From a checkpoint of a small mixture-of-experts model trained on Wikipedia.
Size: 11 layers, width 768, vocabulary 32000.
Experts: 48 experts in each of 5 layers, 192 SwiGLU neurons an expert, 4 picks a token.
Training: a variant of SOAP for the experts, 317M tokens, 5295 steps.
Below are experts of layer 3 (counted from 0) of a mixture-of-experts language model. Rows are named router (the router's row for the expert), gate (a neuron's input weights, with its number), up (a neuron's input weights, with its number) and show model dimensions 0-95. Each number is 200 + 20 x the weight over its row's rms, rounded and kept within 0 to 999.
Before each expert's rows: a language model's description of what the expert responds to. This comes from a sample of Wikipedia text that the model never trained on.

# expert 33
Description: Surname and place endings. Proper-name tokens and suffixes for surnames and places, such as -ville, -son, -land, Hernandez, Libya, Kaufman.
router,192,213,209,200,220,173,186,223,200,208,236,177,204,182,217,185,224,183,193,208,220,224,188,176,205,195,201,209,167,214,212,193,212,210,209,197,221,192,191,203,222,201,194,225,180,212,173,179,172,169,197,217,194,201,200,174,182,180,169,197,198,201,208,210,216,183,172,193,203,181,203,200,178,215,204,183,218,208,212,218,188,189,208,198,212,219,218,228,199,207,208,205,208,165,209,219
gate0,190,212,237,201,194,194,202,188,215,203,191,221,195,191,219,226,264,195,173,211,196,193,211,180,209,162,172,199,194,216,196,193,214,233,202,212,162,180,172,206,180,178,214,215,188,200,236,188,163,231,204,225,206,208,213,247,207,174,197,194,163,187,216,235,216,209,190,195,210,205,233,188,186,163,199,207,172,193,192,194,198,200,178,208,206,212,235,176,144,194,209,196,194,198,170,174
up0,220,201,213,197,185,157,180,178,193,208,177,214,210,178,235,206,233,217,213,215,193,187,154,194,217,199,220,171,217,200,183,173,213,239,207,184,160,172,143,192,169,177,222,189,177,203,221,197,187,213,203,233,210,180,184,182,188,229,202,230,174,175,181,204,209,222,199,233,189,190,186,207,184,189,198,215,191,202,177,190,210,203,216,219,179,195,207,163,163,173,233,218,181,206,200,180
gate1,206,208,181,217,189,213,207,193,214,188,170,181,188,227,196,175,199,203,239,209,215,186,209,190,175,199,171,197,248,192,203,160,219,199,168,171,185,179,248,204,238,206,188,220,213,199,209,172,173,213,205,163,212,191,171,223,180,198,185,228,212,204,205,212,216,200,192,209,186,217,202,170,191,219,218,220,203,201,191,229,191,194,197,200,200,204,208,208,187,217,225,217,175,209,205,213
up1,199,160,198,187,222,209,174,194,185,210,176,175,195,237,196,169,204,197,202,236,189,224,221,170,156,184,180,217,231,180,171,180,243,218,180,196,171,179,225,196,213,213,176,201,174,186,196,167,168,185,205,184,185,212,189,204,197,190,194,185,179,235,186,196,214,210,211,188,162,198,201,175,193,192,240,197,245,217,200,192,168,194,202,211,178,204,187,198,174,223,227,207,190,214,200,206
gate2,155,192,217,189,207,214,215,242,208,181,174,197,209,213,169,203,186,221,213,176,202,180,204,223,166,213,179,172,207,225,207,232,219,185,196,190,226,176,190,190,166,202,161,198,212,183,169,216,189,223,171,184,224,205,209,206,199,183,231,173,206,210,207,229,175,179,168,191,210,183,185,206,151,212,186,229,172,188,215,174,236,182,196,206,201,226,174,180,179,146,198,222,215,198,212,196
up2,226,206,198,222,191,215,188,207,144,241,214,203,185,207,221,226,205,186,204,184,193,206,206,195,193,189,248,222,195,188,214,234,195,200,223,204,185,206,228,176,253,206,217,205,185,208,212,199,201,207,208,225,168,208,201,177,204,187,187,227,226,160,233,179,227,213,193,206,186,197,224,214,215,199,192,215,202,211,177,247,197,202,201,176,211,190,212,211,231,249,171,184,193,189,209,216
gate3,185,190,231,190,212,196,170,205,199,174,217,213,166,184,190,196,189,204,204,190,181,207,207,205,215,201,206,174,200,197,200,188,188,194,229,216,187,199,239,213,228,189,211,214,194,208,214,216,207,190,176,212,215,199,232,151,222,176,180,210,202,130,196,206,203,228,194,208,204,182,227,189,199,239,167,211,162,164,175,203,181,203,223,205,207,171,195,192,254,195,193,195,197,163,202,227
up3,187,188,193,180,168,209,212,193,255,198,189,235,188,232,201,185,180,164,237,243,227,195,192,192,238,207,165,206,222,216,198,261,198,201,177,218,211,201,188,208,202,183,175,197,191,166,168,205,201,216,195,169,215,221,213,212,228,236,193,208,168,220,169,214,208,185,203,154,205,202,196,195,201,216,203,216,172,189,206,171,208,243,204,162,194,188,204,181,211,176,197,194,230,218,173,225
gate4,197,195,186,214,190,160,215,209,169,189,201,212,201,203,224,189,199,220,223,177,215,174,185,211,227,190,196,153,230,215,198,167,190,178,184,200,195,195,184,239,209,192,173,212,198,224,216,190,201,242,204,219,218,202,188,219,205,184,194,223,203,221,183,188,196,147,195,212,212,201,189,183,192,201,188,209,190,204,195,173,175,197,243,194,168,177,231,231,183,201,197,184,233,210,211,203
up4,190,182,219,187,193,234,203,220,226,200,186,182,207,188,218,205,163,227,187,196,204,216,199,183,191,218,201,200,209,168,182,170,204,199,221,222,208,241,182,187,221,173,208,180,201,201,208,210,236,201,192,189,178,176,191,161,162,216,216,195,205,175,203,176,194,161,207,217,193,219,196,182,167,236,195,178,216,160,191,167,216,162,198,224,212,199,187,180,192,181,198,210,194,181,175,217
gate5,197,161,194,224,200,204,186,215,237,198,219,227,204,197,233,186,190,198,197,177,200,218,204,209,204,240,172,174,194,214,197,230,215,212,182,199,197,177,164,215,235,212,193,218,197,252,181,204,220,214,187,199,183,181,171,209,197,253,196,193,187,231,223,224,201,225,185,163,190,217,175,203,170,180,196,206,173,199,183,203,184,162,179,200,198,188,207,187,233,178,200,215,192,195,171,234
up5,190,237,198,178,202,203,189,168,152,221,187,173,212,206,185,225,203,202,199,219,191,183,213,211,198,170,228,226,198,192,206,183,183,202,210,191,202,200,240,190,171,195,197,169,196,145,215,199,182,199,214,222,216,216,212,180,185,156,188,204,218,167,199,163,218,208,190,226,223,190,220,184,228,217,204,183,238,188,233,193,190,222,216,209,207,211,209,199,170,215,208,209,213,194,223,194
gate6,230,190,207,197,207,218,183,198,210,196,194,202,203,180,238,226,189,176,175,178,227,189,200,214,219,191,212,223,226,168,187,190,217,175,206,192,182,167,215,200,229,192,199,206,213,204,197,250,209,189,185,170,189,210,213,192,212,186,191,181,215,216,203,199,220,237,208,235,216,179,185,174,220,192,218,199,193,184,193,198,228,226,200,162,154,218,210,176,188,189,182,194,164,186,166,242
up6,205,186,212,203,195,204,198,184,176,196,213,215,216,194,207,203,215,204,199,160,214,184,199,182,205,202,231,201,199,178,174,181,173,189,208,203,227,175,169,209,186,147,229,208,202,222,193,183,240,187,198,224,189,203,211,163,164,166,200,223,182,219,218,165,220,200,198,198,208,247,211,164,206,196,189,201,220,189,162,168,200,179,170,161,163,202,218,139,201,216,205,188,223,182,218,207
gate7,196,227,180,207,191,201,201,180,183,205,193,205,181,210,195,201,166,166,222,215,194,164,190,226,201,165,199,194,203,210,207,198,194,200,185,202,213,172,206,222,180,194,188,203,174,188,190,207,199,202,181,224,213,229,164,219,197,205,197,195,199,219,191,225,218,196,191,194,188,169,196,226,224,200,174,193,228,179,214,199,184,216,195,210,179,209,214,227,234,195,206,177,173,227,231,191
up7,196,184,198,196,218,231,177,173,221,215,207,201,204,168,185,196,183,180,208,215,206,175,184,213,203,198,230,221,200,234,196,183,177,200,181,208,194,170,207,227,201,207,193,188,184,197,219,193,167,193,176,223,167,193,161,180,199,196,209,191,187,221,200,206,214,248,193,172,167,181,203,212,197,216,171,201,194,177,236,232,160,216,215,219,183,189,224,199,245,221,217,175,165,206,223,227
gate8,219,193,202,197,238,200,199,185,239,178,203,216,188,221,185,191,219,196,226,229,205,205,178,178,227,238,184,220,163,210,199,184,219,208,171,230,201,238,166,208,167,214,220,207,221,220,197,216,176,199,196,213,171,211,171,214,221,204,217,203,193,262,222,189,204,184,214,211,173,177,224,230,219,188,177,198,227,205,241,189,180,177,192,196,154,203,205,210,219,181,209,251,188,186,219,207
up8,203,168,204,183,162,196,163,214,240,180,185,207,181,191,229,193,187,216,187,211,203,175,214,187,221,155,229,199,208,232,224,230,182,192,260,164,165,205,189,176,209,182,163,198,186,237,193,196,207,192,198,190,200,186,202,194,216,202,193,216,188,177,189,214,212,175,205,164,248,227,180,193,180,210,215,209,180,251,166,193,209,244,187,220,212,181,221,219,218,177,189,204,177,208,165,210
gate9,203,222,208,207,168,203,220,181,151,209,178,167,231,161,186,204,217,199,231,190,179,210,171,182,210,185,222,185,202,196,198,212,197,184,190,215,161,196,166,208,177,194,203,206,185,196,203,178,216,191,175,194,198,209,246,193,221,225,225,172,191,149,167,225,200,192,199,210,227,211,210,204,229,215,198,238,208,181,184,193,246,278,221,205,199,218,200,198,181,210,190,226,199,222,218,181
up9,222,168,167,179,188,205,184,195,221,180,213,203,209,209,157,193,216,190,175,212,212,197,203,210,178,229,168,199,193,175,210,218,225,197,171,193,198,194,223,191,208,200,230,204,217,173,183,221,200,203,206,195,189,202,202,244,188,216,185,199,177,198,192,206,219,213,183,209,217,180,208,218,200,193,234,193,174,200,222,207,174,175,198,198,212,180,171,206,180,201,223,248,253,214,201,210
gate10,199,179,242,209,223,200,183,200,215,206,206,190,197,207,177,204,200,172,200,229,199,150,179,215,211,182,179,186,139,206,215,190,174,216,196,219,217,193,193,229,220,199,199,241,211,210,213,190,170,207,200,195,174,227,193,205,196,192,194,224,197,238,211,209,247,182,193,244,192,189,175,200,195,192,220,192,229,193,224,237,204,213,188,203,195,202,212,191,188,209,203,184,220,218,182,227
up10,195,221,152,190,176,214,201,207,179,219,166,214,190,189,215,174,183,228,199,187,188,217,214,203,208,208,223,230,232,204,211,192,221,193,216,187,168,177,212,191,181,226,211,195,169,185,175,184,210,192,177,232,218,204,195,202,185,235,174,205,205,159,219,183,179,210,189,169,187,210,235,216,221,230,196,226,185,222,219,210,183,197,239,195,203,202,214,214,202,202,194,206,173,187,186,176
gate11,158,194,204,208,189,198,231,210,174,263,201,202,206,213,197,201,180,200,208,224,174,190,197,190,204,174,242,192,238,197,240,183,194,195,209,214,205,177,196,230,189,208,198,196,207,253,207,231,201,197,177,168,197,196,208,204,178,185,193,235,229,182,186,220,216,205,251,198,170,194,175,179,207,202,173,183,220,198,215,197,225,205,189,193,197,174,211,188,208,178,199,176,188,220,192,197
up11,202,231,190,213,181,183,214,190,224,195,183,175,155,177,204,191,204,181,192,203,212,226,206,229,180,223,186,205,207,180,189,227,197,217,181,160,148,209,195,201,197,200,185,197,229,202,189,193,219,164,183,203,221,224,188,157,199,155,200,200,202,195,185,217,236,204,216,206,200,179,221,201,171,170,195,190,220,173,195,187,230,183,244,175,205,231,216,189,196,173,207,235,231,213,208,191
gate12,204,230,166,191,194,181,223,171,192,206,199,196,191,199,188,169,212,200,224,201,204,206,190,189,208,193,173,197,196,189,221,203,198,208,208,212,164,208,228,209,190,179,209,186,205,194,224,193,214,235,177,160,211,196,227,170,187,181,153,208,213,211,181,186,216,205,213,231,181,226,205,224,196,205,200,206,224,203,227,197,183,242,175,228,204,190,194,203,193,216,199,243,211,242,202,194
up12,162,224,210,182,180,209,198,142,174,220,191,198,204,204,178,206,187,188,236,189,217,235,182,167,198,202,199,210,218,183,202,177,218,195,161,219,186,186,183,179,184,191,237,223,197,192,203,212,191,220,170,188,201,183,199,191,186,184,175,227,231,194,174,209,213,204,191,201,186,219,196,166,182,233,206,216,224,221,193,201,208,214,164,140,178,178,188,205,206,216,191,205,204,217,221,207
gate13,213,206,179,212,165,200,203,218,187,227,190,180,193,203,162,202,196,205,154,195,207,214,191,209,173,191,201,246,209,212,211,203,200,195,199,220,208,199,193,158,219,159,195,227,176,222,187,175,204,202,199,255,213,195,196,209,213,193,201,203,189,213,191,202,214,213,199,180,171,192,229,213,195,216,219,189,223,209,233,188,223,175,170,215,178,215,205,196,209,186,192,205,187,227,229,231
up13,201,192,196,206,189,191,196,199,183,247,191,163,199,196,197,196,180,226,165,196,197,226,219,231,207,215,197,223,209,223,184,189,185,207,219,205,200,198,247,184,203,169,208,210,185,197,200,187,180,197,206,246,226,213,183,183,185,203,195,187,197,232,181,218,195,250,176,213,202,201,217,211,208,168,216,185,207,210,235,194,212,198,160,226,176,213,201,220,217,227,231,201,200,217,206,197
gate14,192,190,215,225,186,203,190,202,180,194,196,199,188,212,171,186,178,207,232,172,226,223,219,204,169,200,197,207,204,207,208,215,202,196,200,249,182,204,185,195,161,183,198,185,159,206,203,177,221,164,158,231,215,199,181,206,194,203,194,206,201,195,228,189,212,195,208,181,192,207,197,201,196,185,214,181,209,197,187,189,213,180,196,246,181,149,196,186,186,194,174,217,177,225,190,186
up14,170,207,199,191,200,189,178,174,198,234,236,180,208,215,148,214,227,159,210,220,180,190,193,217,215,186,155,204,192,185,208,218,192,193,186,215,185,191,194,195,195,218,203,184,217,188,216,215,201,229,211,211,168,210,200,205,184,217,192,219,221,207,165,208,214,174,204,236,167,218,179,225,211,233,177,185,229,192,186,215,197,198,196,193,217,213,181,188,160,214,206,221,227,207,173,206
gate15,214,169,196,216,155,200,206,163,196,207,203,205,198,188,206,183,201,178,209,248,218,185,197,227,179,209,205,200,221,182,192,229,201,209,182,215,253,186,182,209,185,191,198,202,169,184,225,208,220,195,178,196,214,174,204,180,180,194,219,228,185,204,184,182,212,247,191,173,186,218,170,156,199,206,196,189,141,187,192,195,218,137,199,202,179,218,190,192,221,205,206,181,185,200,200,216
up15,189,216,161,185,148,198,212,205,228,205,198,187,184,175,193,197,178,172,204,207,237,203,177,173,236,196,204,196,192,183,183,177,202,191,177,210,185,173,187,215,187,189,206,199,194,150,214,199,195,182,187,209,204,174,240,204,174,200,192,225,165,204,185,201,223,203,213,212,206,185,238,172,215,234,194,159,182,193,212,164,211,155,209,200,183,223,213,189,221,202,191,194,211,207,188,209
gate16,210,154,151,217,181,204,216,223,229,212,214,196,203,205,168,201,191,219,206,200,232,180,175,193,196,192,300,210,191,206,202,194,229,184,190,245,235,188,214,197,217,207,221,212,179,190,190,181,195,208,218,218,168,241,233,209,203,165,203,205,210,221,186,192,164,189,197,228,155,219,202,221,200,204,221,189,204,194,209,233,206,260,193,208,181,215,194,170,188,245,178,170,206,231,209,206
up16,233,188,198,212,187,183,233,248,221,231,226,189,220,163,195,194,177,215,211,221,176,213,163,221,231,176,257,223,212,178,218,247,187,203,225,204,200,198,202,201,234,222,181,223,190,210,152,178,196,165,219,200,157,228,207,226,202,164,214,194,213,223,191,226,150,208,223,231,183,208,195,219,190,186,219,213,191,189,210,205,201,213,208,183,201,171,213,165,201,218,167,190,202,217,207,215